config.yaml
n_layer: 11
d_model: 192
n_experts: 64
experts_per_token: 4
d_expert: 160
d_shared_expert: 0
activation: "squared_relu"
moe_layers: [2, 3, 4, 5, 6, 7, 8, 9, 10]
router_score: "softmax"
normalize_top_k: true
routed_scale: 1.0
balance_loss: 0.00953
balance_bias: false
router_noise: 0.05
init_std_router: 0.0118
lr_router: 0.0012
vocab_size: 8192
norm: "rmsnorm"
norm_eps: 1e-06
tie_embeddings: false
optimizer: "laprop"
lr: 0.00217
beta1: 0.9
beta2: 0.99
grad_clip: 1.0
batch_tokens: 131072
seq_len: 512
train_tokens: 597600000
steps: 4560
dataset: "wikipedia_en"
Below are experts of layer 8 (counted from 0) of a mixture-of-experts language model. Rows are named router (the router's row for the expert), up (a neuron's input weights, with its number) and show model dimensions 0-191. Each number is 200 + 20 x the weight over its row's rms, rounded and kept within 0 to 999.
After each expert's rows: a language model's description of what the expert responds to; "gets" lists some tokens that make up at least twice as much of what it gets as of all text. This comes from a sample of Wikipedia text that the model never trained on. Tokens count by the router's weight.

# expert 62
router,190,219,182,218,196,183,211,241,216,204,186,216,187,180,249,187,229,219,233,205,207,201,235,174,219,173,220,160,179,179,180,212,218,170,206,189,201,196,197,200,206,174,234,193,180,227,236,211,193,199,202,202,218,208,238,210,219,209,234,192,185,181,194,171,212,189,212,217,232,220,221,192,246,182,208,182,161,224,228,188,203,178,188,199,189,215,197,178,201,229,164,177,188,190,206,192,230,182,200,172,178,184,222,166,209,214,214,222,212,175,232,243,199,193,213,184,204,193,192,214,204,193,211,198,204,192,188,171,167,171,232,202,200,231,230,207,189,188,190,191,223,200,192,236,199,187,197,211,204,228,205,195,238,196,214,198,218,180,211,187,212,217,235,213,207,176,227,209,185,196,176,217,195,206,193,194,183,198,186,185,181,238,255,214,209,167,188,231,219,167,176,201
up1,230,180,201,206,226,211,202,174,221,195,170,243,183,164,196,242,226,219,233,172,174,223,195,170,188,224,200,208,175,198,156,177,187,195,195,171,174,208,204,208,178,213,216,204,184,157,211,202,225,246,225,205,199,198,225,197,190,184,224,198,210,206,205,161,216,223,206,246,227,225,232,180,200,228,209,185,170,231,213,189,239,216,195,204,189,192,202,189,219,211,229,180,194,213,213,232,185,188,216,177,191,185,197,187,202,205,209,211,193,175,208,216,190,207,205,221,210,187,221,211,180,197,228,201,218,204,199,204,188,182,197,184,202,192,209,198,204,195,191,163,198,177,186,220,171,227,185,192,192,176,208,164,215,185,208,186,209,190,197,241,182,172,171,198,178,201,196,172,198,234,194,260,205,187,199,177,234,185,183,199,180,217,162,175,184,237,216,239,193,193,194,193
up2,191,206,192,227,184,210,227,227,169,190,206,215,177,205,233,190,194,187,172,170,159,207,233,175,215,214,213,194,207,202,183,201,201,244,202,212,189,215,165,190,207,209,210,244,229,235,201,190,195,206,207,226,178,207,205,190,160,213,203,206,167,207,240,172,221,185,203,210,214,214,213,217,159,243,189,211,195,185,181,202,211,203,230,178,194,221,223,203,223,200,186,197,209,195,193,180,194,174,217,214,187,195,181,194,224,189,233,206,176,164,184,211,212,194,177,217,198,209,218,191,194,179,194,192,150,220,221,147,209,181,189,195,180,208,230,203,209,174,209,183,193,149,215,229,201,202,195,196,214,183,227,188,192,193,206,247,203,175,193,170,200,193,200,191,186,197,214,239,222,236,219,191,212,225,197,181,244,223,184,188,226,207,188,189,200,238,191,180,238,222,192,177
up3,231,210,195,181,197,182,198,176,201,194,230,230,210,222,219,197,205,187,183,208,223,210,201,200,168,188,194,238,198,234,222,185,202,207,171,253,206,186,202,197,240,192,199,219,212,174,187,216,166,217,200,184,168,206,218,216,200,184,197,210,203,196,205,221,203,156,229,201,194,233,210,197,214,222,195,191,243,255,190,200,196,206,203,209,193,239,196,172,214,173,192,178,175,200,196,226,202,204,210,191,210,192,196,192,194,248,240,195,181,190,215,204,208,208,221,200,226,193,221,199,199,183,243,190,228,220,215,183,226,202,214,225,200,194,203,228,229,185,172,208,188,186,204,196,214,216,209,193,190,171,164,210,189,196,196,196,221,210,227,199,241,209,155,185,152,228,217,213,195,171,191,196,222,197,212,238,237,205,267,196,223,216,182,204,198,193,196,243,214,203,196,207
up4,206,201,214,181,176,229,194,221,204,156,186,192,195,214,188,215,223,161,207,196,196,211,223,199,165,184,227,201,225,195,198,210,169,195,218,192,230,210,227,185,181,212,185,253,213,225,183,214,178,178,221,217,189,177,169,229,175,182,209,212,193,190,201,216,176,227,203,166,226,174,135,195,212,171,186,169,206,221,175,242,203,198,230,199,176,206,195,219,222,218,196,187,191,182,197,198,195,190,192,185,217,176,168,228,220,230,247,178,179,202,200,171,222,208,173,245,218,230,167,205,215,215,219,203,210,247,218,186,230,190,213,226,221,212,211,202,230,183,235,189,197,214,201,208,209,181,206,205,198,198,182,174,209,219,183,202,201,197,192,189,209,220,238,226,174,185,195,184,192,198,187,186,217,201,236,211,189,218,178,198,215,196,197,233,188,215,198,206,234,191,201,195
up5,212,193,198,219,197,192,222,200,239,212,170,202,185,202,208,188,231,231,210,204,169,212,206,205,186,203,186,169,241,161,215,203,187,185,192,216,180,217,208,182,158,176,194,217,183,185,203,163,199,209,219,188,219,188,207,198,198,195,236,217,204,193,189,238,176,217,177,200,213,222,179,163,256,182,184,183,194,204,202,173,211,230,222,185,168,176,210,219,184,199,206,193,220,188,176,205,183,212,199,229,202,216,225,211,240,151,231,214,205,196,205,192,206,151,226,187,194,205,158,212,190,216,231,204,175,238,208,190,176,204,207,186,194,183,215,184,162,212,228,199,184,211,222,220,179,149,216,194,212,193,188,207,215,265,209,212,214,198,194,201,187,178,184,185,197,163,181,243,208,199,205,174,217,190,183,209,205,212,171,206,211,218,196,224,195,198,206,202,203,170,217,212
Common narrative words
gets: " the", " The", " a", "The", " first", "ed"

# expert 15
router,209,231,176,193,163,190,200,236,213,175,197,185,217,191,208,214,206,187,247,190,211,190,223,176,214,201,207,188,180,229,206,212,183,176,179,208,204,212,189,224,202,192,189,202,194,215,186,208,223,196,167,191,203,178,239,241,199,241,175,201,194,210,199,190,191,188,218,216,228,188,203,194,219,139,175,200,183,204,180,210,231,201,228,169,205,197,224,198,195,193,199,204,201,175,176,236,183,223,197,213,187,207,217,194,203,192,214,207,157,218,224,208,205,228,221,213,168,195,199,185,176,204,209,194,200,213,198,204,191,208,193,231,203,218,191,200,183,217,201,258,235,207,212,204,205,162,233,194,229,205,181,186,166,200,203,210,177,209,186,192,180,157,216,205,169,181,193,220,208,193,238,226,167,231,213,246,225,207,232,207,187,221,226,162,217,187,170,167,191,171,208,168
up5,199,206,176,182,203,211,213,211,226,182,225,206,167,191,193,223,229,174,219,187,230,202,208,188,210,212,214,194,216,214,194,230,181,216,200,210,183,208,208,180,228,231,215,201,192,193,214,212,183,181,215,230,232,208,219,189,205,218,174,230,197,201,197,245,211,225,156,204,179,220,217,140,223,204,181,201,194,203,203,208,208,210,152,181,173,189,222,204,238,234,207,201,176,185,212,209,195,218,201,182,234,204,210,179,189,194,198,198,195,194,199,237,247,152,217,250,164,196,201,233,199,190,191,210,188,192,196,232,191,211,187,204,186,196,231,210,206,205,223,225,196,173,193,196,191,206,193,165,232,206,201,201,178,203,167,273,205,201,225,198,236,185,221,221,198,229,203,178,158,197,205,208,212,188,221,218,209,182,181,204,179,170,217,179,204,206,209,193,176,194,185,198
up6,197,189,182,181,227,226,169,179,217,183,206,224,187,212,159,209,200,240,217,204,232,213,226,219,186,218,223,203,176,212,215,184,224,202,213,170,208,178,199,206,198,209,181,222,199,179,195,208,216,209,176,218,198,165,202,179,177,218,191,184,236,202,174,213,201,245,171,208,209,199,169,199,177,212,197,193,199,218,225,228,177,182,171,181,156,210,235,193,200,181,219,177,212,222,220,232,208,238,235,216,172,191,198,206,242,199,198,187,199,203,219,241,191,201,228,190,198,205,190,202,184,212,197,202,176,213,205,203,201,204,194,224,211,184,203,207,201,214,230,187,185,215,174,182,218,226,172,212,189,216,193,189,159,178,188,197,176,187,248,183,198,206,173,178,162,202,207,203,188,193,164,204,203,191,199,194,246,184,154,188,200,194,187,187,218,182,242,261,193,194,184,219
up7,201,204,190,181,195,195,181,219,224,194,195,210,219,183,195,173,236,228,189,178,195,211,214,195,200,204,186,191,210,185,175,212,178,211,214,135,220,221,223,204,201,168,206,183,191,197,221,192,230,199,196,223,224,201,224,195,160,180,200,193,198,166,215,200,153,216,172,210,192,202,227,220,246,196,213,205,208,188,167,179,181,215,192,195,194,225,212,174,238,192,195,205,218,181,212,173,194,176,216,210,221,219,183,209,220,186,257,179,177,190,191,223,177,192,204,188,196,154,196,175,196,234,211,195,187,198,219,197,157,191,189,197,233,219,182,167,215,226,214,218,197,217,199,204,202,153,202,224,193,182,191,189,158,168,221,184,202,226,185,206,181,198,213,190,177,173,158,196,208,203,194,188,210,190,206,215,166,217,187,242,192,207,192,150,203,226,211,183,209,179,200,238
up8,234,203,206,177,233,187,209,207,214,193,221,228,192,206,196,190,211,188,138,157,227,203,201,185,179,188,211,256,211,217,175,199,176,196,176,200,210,222,188,269,193,198,217,200,219,198,198,210,170,206,179,200,199,229,212,217,183,218,166,214,242,205,235,187,193,208,189,222,196,181,190,183,183,200,192,204,220,169,217,189,160,175,189,178,194,225,208,184,207,219,220,232,216,183,204,195,199,204,230,235,192,173,223,239,195,193,222,159,178,201,172,204,203,177,211,197,219,208,188,191,196,216,175,214,212,204,185,208,213,206,186,189,222,172,198,209,212,190,203,195,219,212,169,202,191,203,240,183,231,172,184,196,175,177,198,198,231,222,196,170,189,229,184,240,197,166,191,192,196,170,144,190,197,163,187,189,179,186,190,207,185,195,206,201,188,219,193,209,188,194,207,227
up9,186,183,199,212,227,195,212,211,183,180,180,209,224,199,187,204,198,166,219,237,196,201,229,214,185,197,221,214,181,175,161,205,196,205,200,222,227,146,223,243,211,181,200,183,205,209,199,217,208,201,162,188,147,205,239,213,207,230,191,151,193,226,207,235,163,185,187,239,202,192,222,191,218,197,191,151,174,222,195,216,182,211,183,197,210,162,204,175,168,167,213,211,204,235,217,230,201,187,157,205,205,203,182,222,210,220,205,199,237,179,224,218,182,208,194,212,209,190,152,184,193,207,217,198,199,206,205,177,202,208,164,194,225,190,207,216,220,166,219,203,175,206,169,242,189,199,168,178,224,178,199,180,184,187,172,202,209,189,173,202,190,196,215,201,238,192,192,195,211,200,209,206,226,207,187,213,199,187,233,188,196,192,204,212,187,205,229,196,212,219,174,201
Function words, section markup
gets: "=", " was", " a", " is", " to", " be"

# expert 32
router,231,194,214,181,242,174,205,201,184,205,175,239,223,226,174,207,216,202,208,214,199,204,225,230,200,195,209,222,193,187,206,220,236,191,204,242,192,193,159,160,191,186,209,190,215,146,168,208,207,192,190,205,188,165,201,187,199,169,207,201,216,211,167,169,210,224,190,214,206,203,169,165,194,198,208,193,216,196,225,209,203,208,220,198,209,185,206,187,196,216,200,213,214,185,166,205,148,226,232,207,178,198,201,146,185,171,166,234,174,194,216,183,183,206,202,215,175,222,212,157,190,202,179,168,197,219,191,176,223,207,230,208,160,204,204,204,186,195,223,182,176,197,208,189,208,177,222,215,216,199,204,193,214,237,225,178,212,226,211,196,198,234,174,174,208,197,202,241,184,193,223,203,177,186,230,204,186,174,211,190,164,197,169,201,238,218,195,197,200,200,191,183
up1,218,219,168,198,238,189,209,214,214,167,212,205,179,249,215,223,236,164,216,225,228,224,205,157,202,213,198,213,204,185,173,210,166,176,169,209,183,188,177,189,220,187,179,187,170,175,207,250,195,201,200,218,180,223,191,186,182,183,211,230,202,208,194,222,213,217,221,224,201,197,185,191,200,200,191,196,191,212,198,194,158,211,189,192,192,197,210,175,205,193,181,166,179,214,207,223,172,199,201,188,173,194,221,225,238,244,215,213,192,183,193,243,177,216,168,208,191,162,201,216,213,185,209,201,214,209,221,191,235,189,197,171,225,223,240,209,223,229,207,188,218,231,166,215,194,187,181,198,206,161,204,207,187,188,176,204,171,196,206,168,216,207,190,175,213,190,227,197,196,205,190,171,208,209,192,179,183,228,211,215,208,249,207,232,206,219,192,210,206,162,175,191
up2,196,193,196,201,221,210,206,204,148,209,226,232,196,215,214,204,169,180,208,199,212,209,222,209,184,199,162,229,253,182,149,217,231,181,208,186,188,199,185,209,171,156,209,207,174,185,183,217,198,212,206,166,188,198,197,188,207,207,190,191,209,217,180,209,192,228,184,265,201,190,184,207,218,232,211,209,187,190,203,195,218,207,243,208,205,203,204,191,194,190,223,194,180,208,199,243,174,224,155,178,181,227,189,187,191,198,202,157,194,166,191,228,155,178,181,200,186,221,162,208,209,234,213,200,214,211,217,208,226,218,200,188,191,209,200,168,179,232,228,162,192,177,174,210,189,168,198,172,188,199,208,201,181,209,221,202,208,222,147,171,220,201,186,190,218,194,184,185,177,207,193,187,187,190,173,198,207,197,204,176,198,184,201,193,174,190,223,200,190,193,238,199
up3,214,184,195,202,178,223,191,245,230,194,167,209,203,181,166,189,235,205,201,188,208,219,201,213,183,196,172,185,194,192,203,226,202,186,163,195,190,229,171,200,230,210,199,171,219,216,199,233,164,199,217,201,212,186,203,173,221,247,211,188,193,210,218,181,194,189,191,250,198,213,183,243,194,234,169,194,219,230,246,207,177,206,184,216,179,210,187,201,201,220,230,170,203,182,204,182,191,165,220,204,232,181,203,187,198,231,199,195,205,177,210,186,177,193,176,167,227,236,145,199,196,205,224,206,193,232,220,197,222,202,199,193,195,189,218,217,175,228,195,242,222,189,217,186,199,237,213,198,189,188,195,203,188,224,246,205,224,209,215,180,216,189,185,245,219,182,192,181,215,169,216,176,171,205,205,197,193,196,207,223,185,196,212,193,207,211,232,198,192,167,187,215
up4,229,182,141,212,161,168,227,207,207,210,176,202,176,222,194,220,228,212,222,212,190,206,183,211,175,165,221,198,183,216,190,183,206,219,186,214,186,211,204,185,194,242,208,226,180,205,206,180,191,217,220,202,220,217,240,214,201,230,190,196,198,211,211,193,166,195,185,194,193,179,242,207,200,260,223,227,199,202,205,202,204,216,192,209,192,215,204,234,190,224,211,169,181,186,223,214,203,204,221,220,201,203,183,178,203,224,210,222,181,188,184,196,207,227,176,235,230,216,202,187,161,195,205,195,201,231,189,229,218,168,216,164,220,182,196,213,199,217,189,213,247,169,216,214,173,236,221,186,189,222,178,190,207,179,211,207,183,234,208,231,215,157,222,190,181,198,186,235,204,210,178,214,198,166,197,181,215,191,181,227,192,198,191,216,199,226,210,187,214,239,212,173
up5,236,223,249,213,216,203,187,196,182,185,204,225,195,195,194,199,202,210,196,216,201,200,205,188,188,160,205,223,240,225,178,211,168,187,174,235,174,199,188,213,245,188,184,203,208,200,238,192,188,246,203,197,168,185,227,182,219,214,189,224,196,159,179,170,181,167,202,214,245,242,239,172,214,199,206,179,165,192,203,195,222,190,163,166,196,242,191,187,168,216,184,189,155,193,214,191,200,194,248,173,211,191,181,199,210,215,232,223,190,181,197,232,192,201,209,227,225,215,197,190,172,238,191,192,218,212,233,172,199,193,215,214,181,227,222,205,177,194,212,190,239,197,164,214,219,192,204,218,204,216,188,223,178,187,193,200,219,179,206,190,202,212,200,206,198,210,192,191,185,204,170,203,195,194,196,176,225,209,190,217,185,230,171,205,199,188,190,183,202,199,202,222
Word-initial prefixes
gets: " (", " he", " un", " fa", " ne", " su"

# expert 56
router,186,229,201,213,207,175,213,215,207,207,171,198,210,189,188,177,160,216,209,202,160,220,206,227,178,200,209,198,214,211,206,206,157,175,205,207,218,195,212,225,216,178,204,219,241,224,181,187,178,191,228,202,229,198,185,241,212,182,211,222,194,229,183,193,179,169,222,218,203,221,193,215,227,170,217,191,203,190,207,215,177,211,176,178,216,217,201,175,182,199,217,234,196,204,201,171,186,211,200,170,165,187,187,196,206,232,189,202,186,207,201,173,231,198,206,186,190,187,194,231,177,208,172,196,238,210,211,222,214,177,236,195,170,171,205,176,226,185,193,225,174,189,217,213,201,207,183,194,200,241,199,248,201,236,219,212,189,195,245,223,205,212,170,175,212,207,203,247,160,202,224,196,176,232,220,191,212,204,207,195,168,210,193,169,226,220,216,167,212,175,220,174
up16,188,201,196,163,196,218,194,209,203,230,199,197,157,180,219,179,186,185,227,166,188,222,225,167,216,217,159,189,203,203,234,176,172,203,180,181,192,210,192,188,208,197,194,166,206,225,176,180,196,165,185,204,202,203,199,216,183,206,225,195,224,187,197,223,152,182,208,228,189,216,209,191,197,151,168,198,209,217,190,205,183,193,187,173,205,202,202,218,222,242,191,187,220,216,215,197,152,192,175,160,217,224,193,178,221,189,157,230,170,211,206,215,209,183,211,195,218,203,208,200,222,214,209,245,220,207,174,193,236,191,193,217,186,202,223,216,192,183,194,197,227,175,207,236,190,227,196,204,181,213,221,210,205,209,198,227,206,197,182,193,195,204,236,225,139,230,227,195,245,227,199,208,190,222,191,198,192,202,253,193,187,185,212,193,218,190,183,191,203,201,225,199
up17,193,210,198,221,212,169,199,174,216,195,208,184,206,199,209,212,205,183,188,176,216,207,159,209,204,211,226,238,165,207,183,199,214,204,223,185,192,189,229,204,190,215,179,202,197,222,173,218,194,225,200,197,213,203,214,233,219,179,220,154,225,179,237,201,176,167,209,176,223,206,171,196,211,212,213,203,231,201,208,212,171,249,187,187,174,179,216,220,234,220,192,192,194,179,218,190,210,200,222,178,189,203,183,190,207,190,194,201,195,165,246,218,215,168,207,205,191,217,217,215,194,240,206,194,197,191,221,232,212,180,217,186,225,185,206,187,212,213,200,181,209,183,196,274,183,198,211,227,153,199,214,194,200,177,210,181,219,190,221,194,173,185,218,215,215,235,179,223,228,179,181,206,193,183,197,229,192,209,180,268,195,195,165,209,183,175,209,204,179,176,198,229
up18,172,187,205,205,213,196,174,234,206,206,196,197,230,203,198,215,184,179,199,194,187,218,161,202,187,172,185,216,242,165,222,205,243,195,206,185,208,185,204,198,179,192,179,201,157,210,175,239,172,219,170,188,217,219,205,231,187,181,172,196,199,212,197,245,205,192,187,191,250,199,183,200,207,188,214,200,183,181,195,173,200,208,179,225,213,196,177,237,182,235,216,204,206,204,207,199,195,196,170,230,207,241,178,205,230,219,185,192,184,202,262,181,205,201,239,215,183,196,221,180,158,228,192,195,243,219,200,204,176,201,213,223,199,230,197,207,219,225,221,185,161,185,221,193,205,199,175,175,244,212,187,175,190,177,223,228,212,191,195,182,207,207,207,218,182,166,201,229,200,182,179,199,208,178,198,204,184,231,217,208,207,228,193,205,216,182,190,190,191,216,197,242
up19,197,206,225,195,189,173,186,186,201,217,218,215,228,177,178,198,233,178,163,180,187,223,198,210,189,190,180,187,221,194,190,202,194,216,208,182,203,157,221,216,221,226,177,182,184,213,215,177,224,208,203,219,179,193,202,177,146,190,193,202,187,191,191,232,196,206,187,211,206,211,196,227,222,185,196,205,239,224,180,151,194,194,196,227,215,207,205,206,203,200,204,222,191,154,230,201,177,221,186,201,192,171,199,216,239,173,216,210,190,206,215,174,222,190,223,156,187,193,200,186,207,202,226,203,196,221,208,193,172,176,204,212,198,201,204,153,197,254,186,183,199,198,164,192,257,177,213,196,213,218,178,191,205,187,180,190,216,197,164,207,167,180,178,201,209,236,196,201,167,177,195,180,169,209,211,167,219,204,183,179,186,230,230,165,214,219,214,195,158,176,219,215
up20,246,198,217,197,187,201,212,201,212,192,209,224,215,154,193,185,203,183,223,206,198,214,217,214,193,218,187,239,187,204,188,198,202,234,200,184,154,220,162,188,194,215,201,195,205,185,200,212,187,190,199,218,207,197,218,229,183,151,212,218,216,206,192,228,163,203,196,180,198,186,212,206,195,164,171,202,220,198,178,210,147,205,202,205,203,212,194,177,188,194,212,201,189,220,184,189,195,165,200,200,203,179,213,227,229,193,213,204,188,210,156,222,200,208,198,210,191,220,171,202,220,220,173,242,214,219,201,184,208,204,193,175,236,215,182,221,165,245,201,209,173,162,213,160,210,184,205,139,167,189,194,224,228,206,203,192,207,200,197,196,224,177,192,177,212,204,175,212,252,219,206,202,184,208,219,185,226,161,172,205,198,187,198,173,216,218,248,206,194,215,165,211
Table layout tokens
gets: "\n", "|", " |", "\n\n", "-", "  "

# expert 48
router,220,193,203,222,204,187,213,216,175,245,212,222,190,221,183,174,199,197,218,212,193,196,234,182,241,189,223,177,215,186,206,189,222,207,204,201,216,178,210,233,237,171,211,196,198,197,234,200,202,180,161,189,197,207,196,184,202,172,197,226,200,220,216,231,205,205,216,208,207,241,240,195,199,215,248,202,196,165,235,188,176,226,228,216,221,226,168,233,192,219,181,211,201,192,236,178,207,197,187,225,210,192,218,181,234,208,199,220,214,173,170,187,190,214,206,201,211,208,183,224,235,209,177,199,208,189,197,225,200,204,183,232,189,177,186,201,234,193,208,165,225,234,208,219,188,203,185,218,203,191,172,223,234,219,172,192,195,191,217,242,212,182,232,148,214,169,190,187,230,213,201,230,197,171,193,195,184,174,182,183,190,209,207,209,223,240,192,219,214,199,180,202
up0,203,176,190,189,197,224,219,179,197,217,158,175,202,205,208,179,186,152,196,164,190,199,206,199,237,175,200,220,219,184,207,210,234,189,207,179,224,203,207,212,170,179,227,175,190,196,216,196,164,180,188,235,189,158,220,203,202,215,217,187,221,225,192,212,189,188,229,195,160,219,204,208,237,160,201,195,188,209,197,219,191,207,183,222,185,194,194,186,170,210,200,185,170,203,201,213,184,190,202,212,180,191,200,163,231,179,193,193,185,181,224,213,198,199,175,208,265,225,167,197,207,195,206,194,216,235,164,224,215,177,209,204,182,213,191,177,207,186,206,201,187,162,215,228,198,205,175,194,172,199,221,198,168,183,217,163,234,206,218,175,183,210,202,202,141,186,172,227,158,212,185,216,193,199,192,192,225,196,182,220,225,178,183,212,206,198,209,194,205,184,195,151
up1,223,200,206,206,210,177,199,191,236,196,219,199,237,196,203,178,211,190,182,166,175,212,142,216,172,215,225,241,191,174,185,182,190,209,217,187,163,176,206,196,227,190,227,181,216,216,216,207,176,178,198,235,200,192,190,214,202,171,202,207,210,176,194,189,220,242,238,231,212,218,209,178,217,194,178,171,215,202,235,218,216,163,209,209,228,220,204,178,181,212,166,159,201,196,218,198,177,227,200,213,196,201,190,207,200,196,236,227,215,236,199,189,167,214,206,236,217,228,207,205,232,152,166,231,192,227,214,190,191,207,153,180,182,211,193,190,180,223,214,219,227,197,217,246,191,234,207,243,191,179,203,225,195,203,199,186,184,175,188,192,191,197,179,211,205,224,196,201,205,202,214,203,182,207,203,183,212,200,174,224,216,209,210,192,189,213,205,204,220,217,226,188
up2,197,186,195,206,219,196,181,200,189,192,223,180,166,175,241,209,202,181,199,207,204,227,210,185,202,215,210,210,222,190,188,216,220,178,194,198,192,165,176,184,156,198,200,204,177,190,169,207,238,156,226,182,215,202,188,205,191,199,145,193,202,206,198,194,193,172,183,218,198,205,186,236,207,218,193,184,181,206,215,235,225,203,225,162,210,204,234,179,211,210,187,197,191,193,206,215,184,238,199,232,232,185,245,217,191,223,207,195,208,206,234,195,170,189,188,214,195,231,173,238,201,197,221,232,236,201,209,235,205,206,229,184,205,190,178,204,223,209,233,218,217,222,206,239,229,184,244,213,165,178,201,223,170,178,193,221,166,230,205,212,197,248,187,201,201,192,208,179,202,238,186,195,211,192,193,232,186,206,246,207,216,203,189,190,212,178,197,223,196,207,216,190
up3,247,188,199,189,209,181,239,211,214,183,201,217,243,198,238,184,214,207,209,210,184,247,192,204,204,180,178,187,228,178,193,160,207,201,204,254,178,179,193,204,193,155,210,200,212,210,201,217,216,189,193,186,196,183,199,199,211,209,205,204,209,191,220,239,170,227,212,181,205,196,195,185,173,199,204,199,192,187,198,235,212,225,211,196,162,187,190,204,172,181,222,195,193,185,195,190,186,244,181,180,203,249,172,188,231,192,205,249,209,175,166,182,225,181,179,225,195,192,168,212,214,182,207,188,216,202,218,208,202,168,199,185,173,194,187,208,220,210,220,191,173,219,232,183,224,232,198,199,171,234,230,195,230,194,196,224,223,179,214,207,180,171,228,183,198,176,188,210,223,214,214,249,220,215,205,222,182,200,201,216,203,216,203,186,206,202,183,225,214,234,227,179
up4,210,254,215,234,206,217,172,188,215,187,200,201,188,183,225,170,187,204,173,218,196,197,183,207,188,191,199,203,207,224,188,200,226,240,166,186,204,175,193,196,185,198,174,218,228,205,182,213,178,224,179,212,202,212,200,203,214,201,210,200,172,202,216,150,175,197,195,179,222,262,219,181,235,207,199,186,221,222,220,243,223,222,194,156,197,213,204,201,193,204,194,211,171,195,221,178,189,220,243,173,219,228,198,206,201,228,178,219,183,176,172,202,182,203,128,245,207,204,184,199,209,204,203,233,233,195,183,175,184,225,222,214,201,211,181,198,210,208,196,219,217,194,185,204,200,191,178,146,206,211,171,206,215,209,201,210,191,197,171,164,222,174,227,185,186,204,196,182,225,182,183,196,206,187,182,197,176,207,247,187,222,196,215,207,201,196,192,213,210,190,202,195
Directional and regional modifiers
gets: " the", " The", "The", " New", " West", " North"

# expert 35
router,204,216,197,216,198,202,176,181,208,182,231,211,211,193,190,161,195,187,226,185,215,170,251,236,205,171,206,190,178,223,190,176,213,209,217,187,226,205,202,217,204,174,208,173,219,188,218,211,202,191,177,189,208,190,215,171,208,173,218,242,191,202,194,214,193,169,196,230,201,223,185,194,220,205,193,183,199,194,185,204,184,198,209,215,201,199,194,177,216,234,231,180,212,173,206,217,227,189,197,189,200,204,218,185,217,177,212,181,195,199,232,220,193,218,188,203,216,233,189,237,223,231,228,221,218,238,210,217,177,179,159,238,228,181,178,206,212,171,172,183,208,222,184,231,178,196,202,168,177,204,161,182,201,205,172,164,197,186,193,187,215,201,229,194,185,153,192,215,217,188,192,190,197,156,223,202,189,196,210,178,163,195,194,231,207,168,192,249,229,218,209,237
up3,230,211,201,173,194,207,194,215,205,220,194,216,200,190,218,218,188,225,223,213,189,221,172,153,170,213,211,216,215,158,219,209,169,187,202,241,204,215,193,225,210,201,192,249,193,234,223,163,223,175,177,192,184,202,228,210,183,180,205,216,198,201,197,189,203,219,213,168,220,182,208,199,197,184,187,178,231,221,180,212,223,225,201,161,210,214,185,222,181,202,181,167,216,190,218,174,193,210,228,209,186,222,226,202,174,201,229,197,207,199,179,157,217,171,209,206,214,214,215,193,175,183,204,206,204,203,241,166,221,216,225,192,209,198,221,214,227,185,181,226,179,179,203,213,177,185,235,162,186,213,206,174,183,186,193,185,218,182,195,203,188,242,209,186,167,193,203,228,231,232,176,218,212,203,194,230,173,184,202,191,240,216,220,150,188,217,201,229,205,203,193,222
up4,209,172,186,191,169,171,212,223,188,188,200,183,173,219,207,189,193,191,216,181,190,219,201,189,194,193,187,219,207,234,206,160,231,201,210,172,230,210,215,227,182,214,161,226,229,202,175,201,194,149,205,216,143,225,196,177,187,201,213,191,200,169,197,213,222,218,180,188,238,212,174,149,177,201,208,189,195,187,233,209,208,196,220,213,174,210,179,190,231,185,222,169,203,225,241,225,193,165,225,212,198,184,205,185,182,219,168,201,193,199,204,226,230,174,221,193,215,232,151,243,192,184,197,188,195,220,180,179,218,211,181,183,195,196,169,207,213,203,181,220,184,215,187,183,234,198,208,185,204,198,230,184,211,187,188,206,195,188,204,178,201,194,183,202,214,199,206,233,220,216,211,177,187,176,180,185,186,207,199,232,203,215,206,178,184,186,215,203,184,237,145,193
up5,178,175,226,206,216,152,191,190,213,186,214,201,210,210,211,201,202,184,190,198,217,216,186,212,158,123,188,220,220,196,230,189,204,265,184,188,201,197,184,216,241,186,215,212,212,213,219,193,213,164,248,216,159,204,238,214,211,192,185,213,193,165,181,232,192,184,154,219,198,221,170,182,180,182,182,178,180,191,182,203,225,217,232,221,183,173,222,216,190,184,206,185,182,205,200,212,196,184,215,171,210,256,199,204,186,206,181,182,185,166,199,186,180,184,204,216,181,208,174,204,196,202,200,180,218,213,192,212,214,208,208,178,179,192,185,217,182,190,221,222,157,180,155,216,205,203,230,190,187,213,207,226,199,215,184,220,196,225,181,177,179,213,191,194,191,194,200,234,201,187,208,195,205,189,204,210,209,213,173,211,196,200,202,225,196,185,205,189,215,198,170,233
up6,189,204,221,203,173,200,206,170,215,140,185,195,194,171,169,169,193,199,213,211,203,206,229,197,175,204,181,206,228,183,186,238,213,225,199,184,205,190,183,173,228,206,211,202,177,238,197,185,216,233,214,212,221,181,206,199,180,223,208,215,170,211,212,216,176,197,175,207,187,203,226,211,187,181,214,164,190,223,197,234,202,207,215,174,185,197,186,204,210,208,189,189,186,208,171,186,184,186,181,200,226,199,170,228,192,186,238,233,210,172,241,197,187,189,163,232,182,189,169,221,202,204,184,229,213,237,191,193,196,179,190,226,211,210,214,203,207,186,223,238,191,196,182,218,251,170,199,186,170,227,177,223,156,198,206,232,231,200,183,218,206,198,217,188,225,218,207,173,214,203,221,220,189,235,221,211,213,210,207,219,247,162,198,217,177,197,205,186,192,193,223,175
up7,201,222,179,184,204,173,189,228,234,209,209,220,195,186,213,191,197,172,178,167,193,228,200,222,184,191,212,208,192,223,170,197,221,204,185,243,195,225,176,212,236,242,176,223,179,225,191,197,200,241,198,165,179,198,204,191,202,209,201,217,175,193,215,265,212,191,196,228,229,196,213,165,222,224,216,174,227,211,228,199,229,179,218,196,202,211,190,192,182,217,177,194,196,170,187,157,183,215,208,201,183,169,213,202,196,184,198,217,215,189,188,221,202,194,240,207,183,239,221,177,219,217,212,169,222,190,180,183,213,208,195,180,166,186,238,222,205,222,198,224,235,190,186,214,184,223,173,167,178,177,198,200,178,206,211,187,186,205,185,185,205,192,184,225,195,257,222,198,156,204,187,178,176,196,195,216,227,217,190,193,197,224,194,203,180,203,227,190,202,225,200,193
Determiners and possessives
gets: " the", " The", " a", " his", "The", " an"